Experts of a small language model: 128 experts in each of 14 layers.
Below are experts of layer 4 (counted from 0) of a mixture-of-experts language model. Rows are named router (the router's row for the expert), up (a neuron's input weights, with its number), down (a neuron's output weights, with its number) and show model dimensions 0-63. Each number is 500 + 50 x the weight over its row's rms, rounded and kept within 0 to 999. Numbers have three digits each.
After each expert's rows: "comes before" lists some tokens at least twice as common just after its tokens as in all text. This comes from a sample of Wikipedia text that the model never trained on. Tokens count by the router's weight.

# expert 35
router:426474413429453436486554551459505456567567492518461500489470526431484456680515437521524499424545527432495505439471405477501511561528510491478437601475526464491527522499460551464464480461529533
up0:542429457461479493516530548475451568493575501453460487398542453497458469548450476528408567446449479508524537513462433461502497519534604553501525523509374498588539520476516504549534531577536504
down0:535531578433456583555472581534542538545464515507548577535561483533441444452488487446495557508508547375542480523444571551434561437498494499486567482444520455507549559422562482450472465567481464
up1:416534515500489448527490521452438544546498454541437475529521464459575457510592419465452539600483511503490527539511473545536550470458615561462446420409467452559552540522547500560485553560490495
down1:398514563459478563461462552428548501545554528504540586509498493507472511491513558537447549532417535550475516428533505473516445538542461544468541505518551508421459512454387518429484606508547479
comes before: ",", " of", ".", " and", " in", " were"

# expert 24
router:435495402475490549492480682399475505578510529539518465503443566449417446519476461492445485535585492368539527503477444506533501474432499702475443473488539482485461438536494509451486473504586432
up1:545469515476532537526456498407597481513531478454559474565479453479372443484402542422454557552511510498491484451542471491486452447407514589469544490461493509512450467462559529425520379415520421
down1:519482565473545462500454561575544522554512475484496538560496503542600448489510483464546486548476524547437428442544479487449467525462458485526584438499461452383443446431552531569530458444529500
up2:567545456566470524500460501516470408518532447444478423553570487472494516494530416479470501516512560465470534454474484508494570571584591549470539498460504512565494476517461536497527516496524467
down2:559526476453473422528430477482526505560483440469498572531486595597431510461424455620469444489510563441568437503513460453461481463408421445576561529527487444422518478511523576514438516484495496
comes before: " ", "\n", " The", " —", " It", " He"

# expert 126
router:455538445502482411537482555456490492559525452509457474425407487479406431778435528489447467497584470420459509448495474533463571605521547519444492492451463532593425486510505618519498514522570383
up0:510486530495506479459455570505520456528479560531469579436469561542480486474638475523426471504569572600495494432482467482544459553552503568509497483552492559464543398372486402511488535508465446
down0:440511531470557519504470464577490560376465501477485462572470405472484556504535494523529511520483595506466528504516529552456479424553559549463566488483463510549601474498451426629536590496378446
up1:438508363469509466434490511487463483542505541499458538430529485547531569546415493457536547482547499439573653418516459438525478508540602547554527540554523510488475506573506398578533529534489468
down1:585495530524405457446499395521498509569462525445556490526576435459518595458543634492494449525522453502517504505456546427557555464490484481543551489475513494417412614530469407454487493479507585
comes before: ",", ".", " (", " and", " in", "'"

# expert 31
router:429504424501504480525458524500434467541495452569492447373480494464445493663529462493535494448529508532425487338420469492442563484463529543472472501402475459520410450490492572485460484524503485
up0:433527388519548440481529513415441514540496577471464516499494423474452448506566448513609451523509518516422531449467439449511496512470470501360515563563611518417519476454469503543434456462506406
down0:476530507498518470475490400495566514457388398508488482486600414542491551561503488525481454443491508427398484498502624391581503464520531434576468602441483558484565468475443556543441505504583522
up1:427391442553456486552470536479437492530471618552457463515519527494414571503467562431567500475577552527578534514474544456541490541426534481479587513523426534385549451485445431485533485504448467
down1:511530523518448453546410571537443540387570485469595499469484495484515486571488509542518468491561482435475550518512435423499468502509473474466471452550522527413502449560435496523383445453439549
comes before: " of", ".", ",", " in", " for", " and"

# expert 16
router:455474460438528404521431596496512396476537455588478391435492513388497487552496459534465505500606529528568564476472472535505527505425485553415459514492504436540452447463432552428487465464581473
up0:413512480435488434580484514530438394474424480486460506429409453475490486437551471544545441514532568624432505477552543490470523480530550581471505513522504513524550402429396598498470508507549474
down0:545473455447469488519476363535423478503503521491521522549512495412506505411434420478523493521461464583466506506412526387559484547410477547496488442527491380518515506575530458418554534499521431
up1:521529440476427459525503504572431495642494397498494530493531525435586505504480456426468482428526434485562539570547538537553575503554517500523510471480509514429433531465519453563479419490526594
down1:570493549531558549503567479428526494354427513506492408544508543479497581430530514554465545503503559506509448498520483557515430476422567398436491522475433540516588530548543484453486534481526465
comes before: "\n", " The", "s", " In", "S", "C"

# expert 77
router:470578456509541445492502635458482401588575449510408402414404505467523471552489489471465521531533477477532499336466454562460538572476535646461442526533457513543477519372500530441479514527539537
up0:514513512423513496431586473525465559490493584551398371476373435468451480427612413461462585481595474487504461434478523459482442486476454514512481468567463568459499488549529489584529540516442591
down0:486543473550484583432392527506451488558521466474592576523455392570621529513453535509555436464403520515536507439488466501530537502550520524515489466540452530580493596570432461497561488500483478
up1:479483557549473488502456590518493455438467574439488535447520573451448518559447511454462563486476620539525505542557542565571559481538516503516409540580465459558500453544515468532493337411515591
down1:518520384629516545492484375565529418515558492508457488524535592510483556446587469580565512375492491513432428446497586512485540445457597493508501465473522555474528593514555591526569541496482509
comes before: "1", "9", "2", "0", "3", " |"

# expert 75
router:469464521496475395492447607497408444482550517513472521487523563438420468663497526479535508530603584523559478512453447627437462458526505492354444505490416441554475483422482543524526496465544487
up0:561530477592472493481498499564501455480503534458525563441475542439487461545465532476438535512566495508460551536556451509479456560575494500416488433533571493459498453572504481549543500471418409
down0:527468434519529538472551431454514562575512538543530488570582508468564533499472495487554528438542458554458532480472495486474422511485538428466516522522456528482555702568397487573483548511488557
up1:440481483517508442526564560511456487511604512442499568485523589484445516621523514579534559538513431513551534499505554529541442389509511479420408526470486451515623456484487474561475543545587574
down1:495483487467545474484497528382524462458519486524552477524493365490442458471503495461494599514497460520437468444570508448495468529454499484507463569448416496480431474558451465529397514582463497
comes before: "0", "9", ",", "8", "5", "6"

# expert 38
router:397532440501509435571426539465502463571514531520503530432494588474396480638460470428501543495469455409579448483471475662433545560531613499507476534426474425488421430508503477495502516477506451
up1:544548474465542468522516441475510515452458398423427543504514379520466462503590515503570531462404442520435468581425514445602480432502511543504497503500591557606402569569498514449426594540556392
down1:467492590425501511447549421492516490528448569523529431557505563484505499437400442567459482527487529394501441475531504489484597566503507428544540477454430428484559478464491422508552538443429566
up2:492443514487549460574443560428537543519539510492510511389519633561458536554529547487547485425505425457420450471444480600467451506449561494496500516461540473495599476512559556450495525472498539
down2:511571487556546585469484504545501497418480549524480597434457491533583415522483435498552487498489482557521466512563507465444549494500455528472476546536529479539418439442460457533410496490497436
comes before: ",", " |", " (", "'", " and", " was"

# expert 127
router:478542514519543440449452608453459448502567508623461522437454539456491479519489500528465565558539448494576477502495396495472439454491496571459497488452505457589526505492482520491488481489496562
up0:451561451439693449431518540536481551521515541627488513480417538502451529533451532476502522507588550479461530508473564494458554432503519594496516487461529547507499537469509503524484554525490482
down0:465427518537426532452488521408589402496415460480509453414491540549484477499522489592481524469483445524452557492610510591570451534432439483585511540490418562446526471485559530416554515497453432
up1:431471498544496451446479524469470486536456599524436532443513479404530439470456456450567612549537439575583472549517418548464438466489441490492488599537551452462521490581564510486568482459516463
down1:515446482550550480477501528546527519585437446549494481504381435496471557448466469545488603535523500536374452500427433502527492398432440408530457479533472511506547568533492592519376583479469422
comes before: "|", "==", "\n", "===", "The", "In"

# expert 2
router:471487564463455411598443505444477384512553475611463475409460550465450479478512493473433515485547501470524509517457525526531533490562521700468453526442488494542475500406461535475601488484593426
up0:582552477454520534635428538511532415519491461482529413435551539494586503541539513521448524376449450467603409440373462547547472464559536524362499488484455478520578504488576552435497506475388542
down0:437500546497506477465565420476594466517517578456448477506521507532496541356494487501500517575471455398450500452588547473525640577447548533451487522486553451493435491509532443501429552530571519
up1:542483570476508403425459524548478566456472340512551536478420485529495453501395539548467496525567478499534521580549454531523481500613546531551542524426496530540520451402575495511507513573475489
down1:526444455458533559481513445432562508488497602496387451529442524497466441568513471500462508510457458417537420474474540499497429551481439541414513448547509505480473549571493465475499549451491517
comes before: " the", " a", " his", " their", " its", " this"

# expert 61
router:430479425466495523491530704466429492531513506518522462456406470472460486495477458478402497490546492432579511474519459499522527535450504677508395517511496494513402511510523485472563490552556470
up0:429465436425523516539489559527451412526582487459516490524512496442524433495481472511486466511521476616491513453529508557439541477475513513498567514574527514569469447574396534484531513423567492
down0:553488558459542516503497498462494460429490490469569531575483526475522469467477518488452581590486528488531383463489526523539548499552591509467547613496503554480569546481591469490506441522469458
up1:507518516518410542482452484487423488518505531476432555424597521490537476473428410482473440544507457524491523545456439534567562551428565571591635502491531496544528523415574470461467496429516556
down1:453467565554547492485453552591538524458467478497489524452486546487460497517456543554466490477512598551545574471502526470482508426463431508564606521548499447517603448481519461503475478534461501
comes before: " ", "\n", " —", " x", " W", " L"

# expert 30
router:506469460505500531548541478435520443541611550490395531490457514488502462531512432472475568471552485479533504527518480507498488531511527473431434511586547560475431512433436500536465444516509485
up0:525501460550508579514488499509477459485469480450411614499535535543512524507499430478513547478541472554478561508474411509564484489396545553549424562537516545450471476583569486439511468513540391
down0:515409545399455465469431518457530527461401452557579389508502457599472449329577518489450548565434481447487495484416463462517549509420582429516522511513497531470508441514544392517423423529492449
up1:495543548564569430494536451466524458571509552561519543452498557429467491444552457563462578511525422520479510547480465501551512528527542560506471441517554521538495519459533485574480476549530420
down1:395579572465506417454494571508501512490447519448428589570520451493527421459525522516556430460460500531536538516600514535443457469457477411498472521509497515525554522496427561473511550520480524
comes before: " a", " been", " the", " an", " not", " also"

# expert 5
router:476480532532415469545494506441442473557545497523500428467364473473473384546513476449446543539530566455546463486418529538425494540522514543483474468534540443544426422463451490505541470482443487
up0:458550443552534459565445615541492413445543427505444435543492546441433451397499453528537478448465492568504494433519433510481568594473486495483517454506439508435456512435438526533549571581529475
down0:488541562494512493567464541529586522552456545503444544516509513426553542465536533541478475504445501445577434439537505460390598553462464507599520533392490520538642492529586524533495486531476477
up1:446371484527486498497467363540491413552516406433531481474426538420473574401475491459550486494470521458486479608444550470474489480502503622492440537535496552445517515451481378526569486533556454
down1:429547631557499468503438408501530481470447523470479449529507425596406414561489443541424571413479519475495473474529523508576382452492438433519560476481547473523563525481478469482512543498532515
comes before: " ", " to", " of", "ing", "ed", " in"

# expert 65
router:483520483463588453547474588450424482546535486594516438441429438471436460586512504545410560517589488418606504453432497501462516551591548536456489622528502488564457473513465526501494534616528524
up0:436463473486569505553529534475549407544470446511456481432400427486465528640471472487537502599569538433504469535537546513563590519482505465449528461494452484491517529551427495460482539568487537
down0:521542519433436506466501481514615565446543540515573526510565492568402538444485422576463494553488578547474553490520548562429520469500556558597506392503408448529513446568476465391415466557572553
up1:509512529523502436541475476437528495468445429556510468492510474446591481477458520540577455475485580467500542467551433444432566573523552478456553484529500478508522474471524523568515480511448389
down1:563416484458516491539407492495451486459435470534418492574526413412527446445570528636466490531454465485538540514440524552531525430511512433452501439505491544465494457461397454453453536529393500
comes before: "0", " |", ".", "–", "9", "5"

# expert 21
router:513478478457490395574532542491502465529516506508600433450499527436512478529526507483416494513609463421556539496417485563462440514515540544411554501561506486505472446532513625441495514498495482
up0:539566611506499526505631485548497492466482495511490535516481443571474549499481514452478498460409534420559446615485569562489496489587485452514532414474522457449500522519471510424488505487497523
down0:398504457496518484557459388532486527487572463462498515430543542426543479378432515539451422565520435541467515489539510485482438479566533539443458569514433455515464530437573475541525502498526543
up1:379553478524458420528540535461546594521527464549433502539513535469504440421567529561528407523524553522461445484469549590478552463498554521470476472516478442564460459503465522546431491598579479
down1:515494498471404471441476414548497468550433445448483533518543496486488479516498523503464505576488484424496503566565577438589539576553456511593520504516529521440550491509570484465459470417431492
comes before: "\n", " The", " He", " In", " It", " She"

# expert 66
router:534562523476497504447492578456345507541481481478473504483440498404460503534473456489483492534449591483501543381386480465437526549521521552401479583582507408545537406469431537528490471503628461
up0:532543526549553497431453561565484564463631414510481529453516545561465538551541546541518547355464484483519550460535549534497454549502473512455504477532507529515505525490488518609536514421499542
down0:427512549591417494538455503565530524491460455468465516476535485419501524596501546567520480503495592478432484439489487459382492548483419416571462485493434466439537476500532465476577552531462574
up1:474560512544490542429517533499509562420500442556497542486514382474478542496501464480540562556517540493566554436407540537451522525545457481460553439506527493585530421496602542510518469472437617
down1:477422559512425537475458555455456457442516498526458622437434441553489408455407511554471552541455468446511520510492494460566508431553512423422571563535550491493528420399455514451594494465441525
comes before: " by", " in", " to", " as", " a", ":"

# expert 14
router:467498409471541453575435672378427459534634415499444498469416549447503506548498435470482477559507471485552538463533463605442521604458499609461474508583469531601513514350519471511448452511586468
up0:532474538493436499543467463406408494489601476522484553533428520462542504503480519480494480531470464526511545456446406476478487553481540526554452427554538496530478501540549437481527423496477452
down0:509466486395540612571535497601485487530555465416526494529532446474534502608534494487522569440607465489505514477488417508507487477436434540506440482451407519503475484522477526440544456519530544
up1:474470526536483422467557521526506436527530442590517427469483545374471653514550533554399472510564559552567518476480546458395478476471394517476466439480477574541548451435454468435480529461463557
down1:426458498408452533492585448490598435524501536459397515560526521478516539477423502445497504570445510471546464498522512523481516516403474408515521437551468591436509470528529424371438480523485501
comes before: "1", "2", "3", "4", " |", "5"

# expert 108
router:412486428505485528488474650440387515550495470527529451496419501448469502512471492513457469538574535441577487475479496492446532520436547691449420477491529469546440415504506489508490479577538523
up1:488484543556541504450513563459461430628579526441538452497497408533488578512415533482509503539409540519452527519419462500496527464551567540388478448534506596504537542431452606498422528547467403
down1:506571469480457452529534566486490449584504567467522502455476490484504494445574487514533519523482446569473577468536562484518410529497551485485570429365532467555478429567509478571544546527488431
up2:507609509502489531421542583443481456490516519580451510471526535384425575475470513505463484517504569499517551556532476516404495478573586546500530429467473488526505528544490461545471518524531602
down2:508506477436435505413437544463526498463492539463469484539412430459576534450524524558378531510493456512513470495512443449538470434492536569537526446461539579571471476476431497417437513473442511
comes before: " ", "\n", " —", " \"", " −", " MPC"

# expert 25
router:470469503466415498493463509469511455558581483543495512385511567472532481485452546469507552477521490493496541450511518601500603591549591507387473469535531468510437468472489498505504426539523399
up0:439441495456523564548483567500429491415596522480525448462467476538512515410592438468455388501477524543524450462491517447479467567480430503562498474424505496519482557443503514517468560482518588
down0:551429402505500529534449486580506460518569429482491568530579573519464496526499452490510428512513406567479472597521446552537472548472487434480481425519495454502504528636399502464519469440467565
up1:496543447483461521455490483622425478526541606558444505511609570478532521586533531514487483543512463581454425525448541459530534508491595562430430469446527430515555482463475511575532467522587541
down1:562466499593524407582619443520533510493469493531478488551431453520508481399553409527578526527562517455432469546547469485463433494537445444454485514550500489470485599576627567468415448511498489
comes before: " and", "\n", " which", " but", " who", " is"

# expert 6
router:501548441445500453471589584498515416562545491434419480427475537429469453500426490434479540533578506482450466415455512545562500529458532625481419473536509525426435419482462560477537420487538448
up0:463447540463464527451449543504459468448611477496461535539464529556453505437562456510501495519507498568471491470454561543472485496540478523462608418415493578478470564451501568535471476477445521
down0:509482504538485480583435379551414404396520470462551457415548549522588490433360499560513506539484561585594562525547490473547463549485528443480511440498412536563561498532503520548574493484482439
up1:507547400540489557458482487472480491404473555521568460484401598546530439557534441471441566486513526499480533507496511542514520497510532568520444487443472471483522459474390537484519462493479508
down1:573589494470517495519572501532549513582576553583542524541513412565520486454527479453552553467517518598561530494473495512536448463547573592577586505500571496469497443516471485426509459563458417
comes before: "\n", " The", " \"", " A", " but", " In"

# expert 10
router:432500524523474456484478474508517489527488500529560419448471471429428440633456503472442555479558496486528508517450423495497524591585520500446437622524564455537487419513474505511509401417576442
up0:514507420492418485511479518464464422556500581486500459481409533468594422500473475515431483514506501607516529541474490512482581552587561593430479591458538406465551484462440536551532469442564502
down0:504458433563475525485474481529542434506519444494544533567614517515475480495441537507547500435496432561483505542602464467489464446538522423454446476536566568396488571513471510516455570426525477
up1:583519532382467482502518501573394450453530447440438551444438470469579550490499562522421527558520532578545484452533455511459496435615489463502440453468546464472443405483461499435508444457486585
down1:589471498478552608469471469419506412451467502531477474524467534423532441644527585472465598464495504529529412568416619489518578542549514454553566534462491553491591567516568580549517563437467553
comes before: " |", "0", ".", "%", "5", "7"

# expert 7
router:490495492474482481569523574478506466551578454606513446466475536460418490596392498510441446529540457510471526459395440574564551482447503624421435509572473481577477511367470510438470451429514484
up0:455429439551442450472526448498534414532531534545517450433477569462521490571389454490417491442548517531459549541512546463571562475504570506514442546487455459490484478409491402564527504460455504
down0:479618537460470575454447501514611533481438368589533428464583593517497497548520530547487444526469494495500512552519473544567389460471458535564540493512479477553598501496458540482449459403520479
up1:577582465485493440560530418517477404583495453522525581453519407477515459574470561401435421438503543480528469582412483520490557526569522445477511428495497509481415481546493533464472451497427498
down1:504565522577500510523516479466443600550506544535590566528428475485507504370479451437484478464540448518423442472426470532425418467457459495536629493418487482528531481542474480585529396548442513
comes before: "1", "2", "0", "3", "8", "6"

# expert 92
router:396570401485515443527425566474515477517586461609446454476435460467455418514517457499491536475537524454609514454475523495539608557461573606405496585519415524579433509485513516488592456578484493
up0:404494518439459484553450496477445484457509481551569433445489566453455524539520474476568569518593450468648540504619563512530540488529555514545511459528496480512606446503538442565505520507415445
down0:476561537559550530543575537562474559538472570539495565503500442630597555457439492552530456483388421441477496461524512483531391473476499492542555588571509528480590565553466506407510536459477475
up1:490549445466528481577509540463498516475492497412437526486483501552361401507439428538513475542519443516397524453451436473477525565455497512453528567520524599521482501558437550502483528543428505
down1:460493495490533518556478541490503492456521400453525521520454515483506538478508446451535556451589381496466425509497435440470586430516507551442457452532530469483377476580587569419516522482472506
comes before: "-", "|", "0", "\n", "9", "–"

# expert 114
router:563540471464515464520486594483411541577514476498551503487457462450421451538455457483432501466463398434524509518465423507461496598497548539426470628503439448517533532494461522495561464538512509
up0:560548573463528425537535554490578369613551529390522442471535485483580502547517494495559511520479548612684540441512451463496552496456537537447542519423442503470508433562506441532614468579470574
down0:463475522526470413544561459547527471556445489555433360568426471540534487504537449529668585381447435502421468499533595455451408544545523559557536434490522474445568498478528448440506533400503458
up1:526495551502445559366507594374491454486498421408553419498458452488431511516489446445463452480568519519497496498560507593488484583527499532485521581575492517496486452410517506483498487492516542
down1:429511452493555522471453464527390515601468445584523492538427522587499482527496503595561554479521560398507462553481471491511488472509469446505513496487509532404528543539491486499530545513506461
comes before: "|", "-", "\n", ";", "–", "|---|---|---|"

# expert 37
router:483465455434510502511475552434442434533529499547455445425466556468490492518453448424493614509474466405465533467497475533565544564459536615505521548444498442502517513474543574458487544553589445
up0:552455473485543534483537550512420492554510468472482565443472534610617530476597470420444525491511526524512503508556486509403574514527473481543402508485590410446494448496552434487511452433510470
down0:500510541484575543540464554557537564399614510503485488493502511489536494541494519477542525511567480501497572463551512551512503569425400505474570558582551510454478594489504468440402497490441563
up1:415465543469422541498468435436493485428507448478532572510523529513442472545466499412508489526589577433454564474507506530593502434555449548536479397436520427491573468495480629581473485530462470
down1:539494498506495464532471445482505476465526584553481469545508545510535589489513500497519551497593544543577482491527540556466562522478481485581464455521520404534553558471540420544572515596528553
comes before: " ", " the", " be", ";", " a", " have"

# expert 109
router:460490470491486409464388517490449511537479544497487516454477565441482434583483543469548481473533489520538500505481487567485500541492500491443448523482464447536439470382495500475470447526551416
up0:432510555409628446489536519480523511473414460565510499460456542506436493455570502548584543500485473531460547416482455527505550399509462518602509580479503525542487441536480542494385548491440522
down0:503509528616440530505480532473483553563543535506524493574511475520596585491477516516479540498492563500554447503517375542510478525551513480374533437602628552521494493543462443599537447485552453
up1:411544506429514494452478453595509449569466509514451580465499518503575453527490512495493450590528465514531582489497491467472535480507487459472461452441478477471532417387429532509469546529466567
down1:487594539489511526573510623510491465593434626528557560516553492515569473368471482490555493530466551508544460592532466503432458479404443446470483449477522573503487550500424465458420465524431437
comes before: "0", " |", "–", "1", "6", "2"

# expert 96
router:438486499480481441491550560522519508555520488545513418390443493521497419563526522507525488519459454483540414513494466534474507474546500592498498566513482494590553438432453585463536502575550488
up0:541480521478554538560521533534520576536546543446521467435492467431534601545457509537529544452496416481495441492521515488488502539544608504485465504570596591467511543445534507445618511525469480
down0:571523544494599483446546449552555401509534534431446491586530496414521506417532470499484498551473525521485456476397576556432428399516503527562528433480525397428543496472475467428489409558514502
up1:411391494463485439500541608523513554501619595565410479576485574561460600532446496623504496528462467468490499558489580562465495557426541597490458501516535535483572555434531493528448556534488558
down1:437546574544517508443547483404522512578562579408522540450485510464506486463519546503442530437573539503481540422533507468496466528465460458413529623624551478623537417460491497496536499574404513
comes before: " ", " the", "8", "5", "4", "6"

# expert 52
router:495501461502503467504535510509561467554498498550494508417510581474509501496516523390481523525594482444458500526387493530557524488500537527416469537593520469499445479491446563461512431463500440
up0:551520517465439576553446619427476508523491418478542479431395470544513533529528506493569436505445522479529505533506512573497520605574494444578545525468421481586455508486464562475493503446522578
down0:500501381436456469564453472440448491464460524559558455447572599433491504507468549526505473504548416623522519546500558530490461464494602562402439487420451564502616465485453522533540473571474606
up1:424485568433513512456541494459510540488500463472506529436552433529449502554497549552415443421521483503520547476476511574453494520472545490461491422456498432587428482451450554454504429508550481
down1:481450516468460523527580479459518487528488459493446451509497538467473544587451499466490412512401447496443524412544527490530427517528581516450459541448451455551531457573613563474389558529566474
comes before: "\n", " The", " and", " the", " In", " but"

# expert 44
router:486568448538459474483408556476460471547601496560480477458448495509444492517557540548418539550535495508531490477459534498485526533465559569433459589455468459484519471463449492449582351490477420
up0:543472427442518543510500465523477532607394582461508566464507446516578450501452458582503435458502410609487427432489478590539505442566541498477468600484494485533432541517448461457583537458521481
down0:548509546476499517522420472384436568533548461508558504533481419593525448482568522511533545505492567456406463416632491462529446463513460523558472569562518523535520523444497475619468593500539512
up1:562550479589482429428461479458512514452530481433522517448488485549556501514496491535542546476474525511541491479372438564471540440472388459467525534454487510450512531384517499548511510458555461
down1:526465524476475536513478520525459529529432457511523468489537548470490408488468528417487512471604557476473561539503499517452419462411498558479480486473508525462502555485479531627512576492516467
comes before: "\n", "|", "-", "The", "==", "     "

# expert 32
router:484475492526500407531544506429495455569553544485510493415471564494508461596512490571481468503466472368524427479468425547577449589567491512519426509439508358480485488412496575448558417472512480
up0:518410399489458442521582453491495464594458509454482428371461407509445540554450576498481505490461456469418560485487394477507530528549491531531477506406492455436474523460493510516427471504487492
down0:493509599556401507532534522516501543466542563557476606585469534584585475532561508589516519477508591476500490529564561478423509597487511458539518537529581551549517516556557503445494442508333566
up1:425484511479499471469516487510577453525520555501516536468546464541473573499508526521421564518403459485569563471462556541513495558459523461467539475527541494522487564557519466524502547552475543
down1:541442421461408473540584509522544495495491441513450499475508501481524473505508532524481458469450518494561517508544521563485572504547547437544460494459478481529442478454525439472569457442522467
comes before: ",", ".", " and", " (", " in", " is"

# expert 93
router:510484499452421498478491508507459431553527541466422474473571501435459464589453525543443532527591522462582526471414533597519574414539549561432436530533467501559458468335377489447484492491534489
up0:537529468509443558394369473478505406462570492482518469457553625475503537583523554454453534443499543576539473518445510509437583495606567476555489560500482466520501430434449504503495434504597488
down0:409456496497488475505500420461521530412400456474467445551459503460455548485600463459538572421529519542512552467431489592387486468393531444470501517502520501511506567521561583476427561475457480
up1:492496471400370475526462424436493452549550571424429434492520510435491546445531439495454524511493488418498414452470538492418470448532467526532538412413506540498494429466517539425559455522554514
down1:544528482424479593384457504560489448491574558549553536517562472540496514561550568481463493529513506426521440481445548464487475517464427546560501536528574462396494442460469407470437568391560471
comes before: "9", "0", "8", "7", "6", "5"

# expert 18
router:498481493553462443539475510460537466522529533489425443432390552444425472607408512493418423461482543461524520446510476479510563560487496469462382557513433470517390470505474564501545437477549461
up1:523526437478518596375605501448513471493570468553573496501456438461542432456474473498497500509537451516504567440485522544443464541572443440564534466576477495567499406410481510429568424475481472
down1:492546490522510396475448336572524530435426442548562515473503519536478567444468539479498531503538499541619391541572472428500495555476485492467611543511447571530530589516479527523455456474496520
up2:565495503581463464473449563428423518468606568489495420545466530517514466478414497430504428461561491495531424418478475509508541489573513442511612514562469457526540556471430543479546471549479496
down2:516466468474413552468621552476502478479410533539506442559468454536473550526491536455519505442581501524545547505589542468418561532521457497470471503462590486449611519534522491518517464485465493
comes before: ",", ".", " and", " in", " (", " is"

# expert 51
router:463395430550463400536479576515541444593532450580444508472503535453513466645531472494503461527507539513483478447358422548515508551419472602428424522566496485557433469397424512547480426525524435
up0:486385529462477545536537444427475518517520448532570487580429496441522573556502437451444505549512524486511502500532495479418510539491358542460492460438468651463480549574576509498534478496426512
down0:490521539531478560457552445461543403497536455424495503517552482498482513551575482496471457593507524508442458499455525548574497493462413563543431503464453600447530479483451490499506460498389553
up1:509518492442474455540536446448485474499496411448506603550609556456545489470586502467535513547554572426496530547461584526484543585496436511428528456491552520462491521532565523506516416538460527
down1:433515455586457464485541419414497454479510531509500518526564534571453506459483432600580496513448449561464510435491517469543490526501592449508475447507432444471527531419549617417468490472488470
comes before: "1", "2", "0", "3", "9", "4"

# expert 39
router:480535386504464386510533560441479503485519516567505447469446536425525488559445545497421534481483506508593537395536411510408465526482584548480398569500526408576454482541536544515446445502497529
up0:489550553602479505513571590377553540444581487471387590442505523535544514622498517558547484474493447505519491505493497544466473472444564455578486474512475516475534477460533555467488596519482484
down0:472497499484414492525560392475447474503536453519510478558601544469509494459492499392364499509466439446479573418443526575497474415548471578543443492388510451445507487570554543531484570413489458
up1:577538480507540441386454430571607472487511495526451512464452487450479506460474516508417466485477498524438544511517564486446534523534459468425465468524510462452509442598409458540497546530466524
down1:477527507519512491470470511543508543559462546542440513522382442532515515459552499459484532477403478406479490529544539548449490502553547426511610492498499567561520508470508494414521516574481409
comes before: " |", "|", "3", ":", "5", "4"

# expert 59
router:512553446518489501576347556491487512528484525501488491462426599427492482497501518506459475464565457520516468466442548558483509496572623567464442558480497475548547529397445541483584474492494524
up0:479542481393494573404469548445434431565569500468456532498491498511536458532460622547482561463430526458386519469538462519498471549596478468557511474446513520511500447421462530482416426536602589
down0:580572521510539488451495396466381518438511506497567503514538511445493529363487528445510510549464508440555477544438513469574441477518501510546561559537544491455445422544552447554563537447495480
up1:536551459467603515501523504495493504477528549568487449515413505425511512493460498485518509563543558506508561439507493427505405493554445532515429502500525569420461530485449434528546400419517636
down1:508542530628461490519472464429449440572588498487525445603461508489507504480436478478517492441454404499429423475451477519516531484514557492379496452446552426621505549417540517529531451560405485
comes before: " the", " ", " he", " and", " which", " a"

# expert 80
router:419457427530479358561528485468455429546553460512424457502433522457487449611503515467445547439507515419559467419443452442477542511526513483449457559530550505537388533509556533516483465518485454
up0:450514534587530454527452487467473526430541387491453588525587532555387496562524484480455485488442489506472491458471509514522576458524472514448498570479496414593429502508579460435602545515543455
down0:528435520479557461474476413535573491381450554454430515485474482517523459474510481485535507509507552470491563471468647517392507394554506498579493534460465420499575508516509506435459481487477558
up1:487464504406523493580483578546478479411472396492525442518480478537517615523524516454572549524469433529541513447526547491463486466465504522484491547426443519578491477492477446529513523498498466
down1:472472461531527436479588519430452575504500577531522511513486440390516580472499496513499504577547478550496454466463511413549478488574479597460506549514573505483390474548563578534465485565441463
comes before: ".", ",", " in", " of", " and", " to"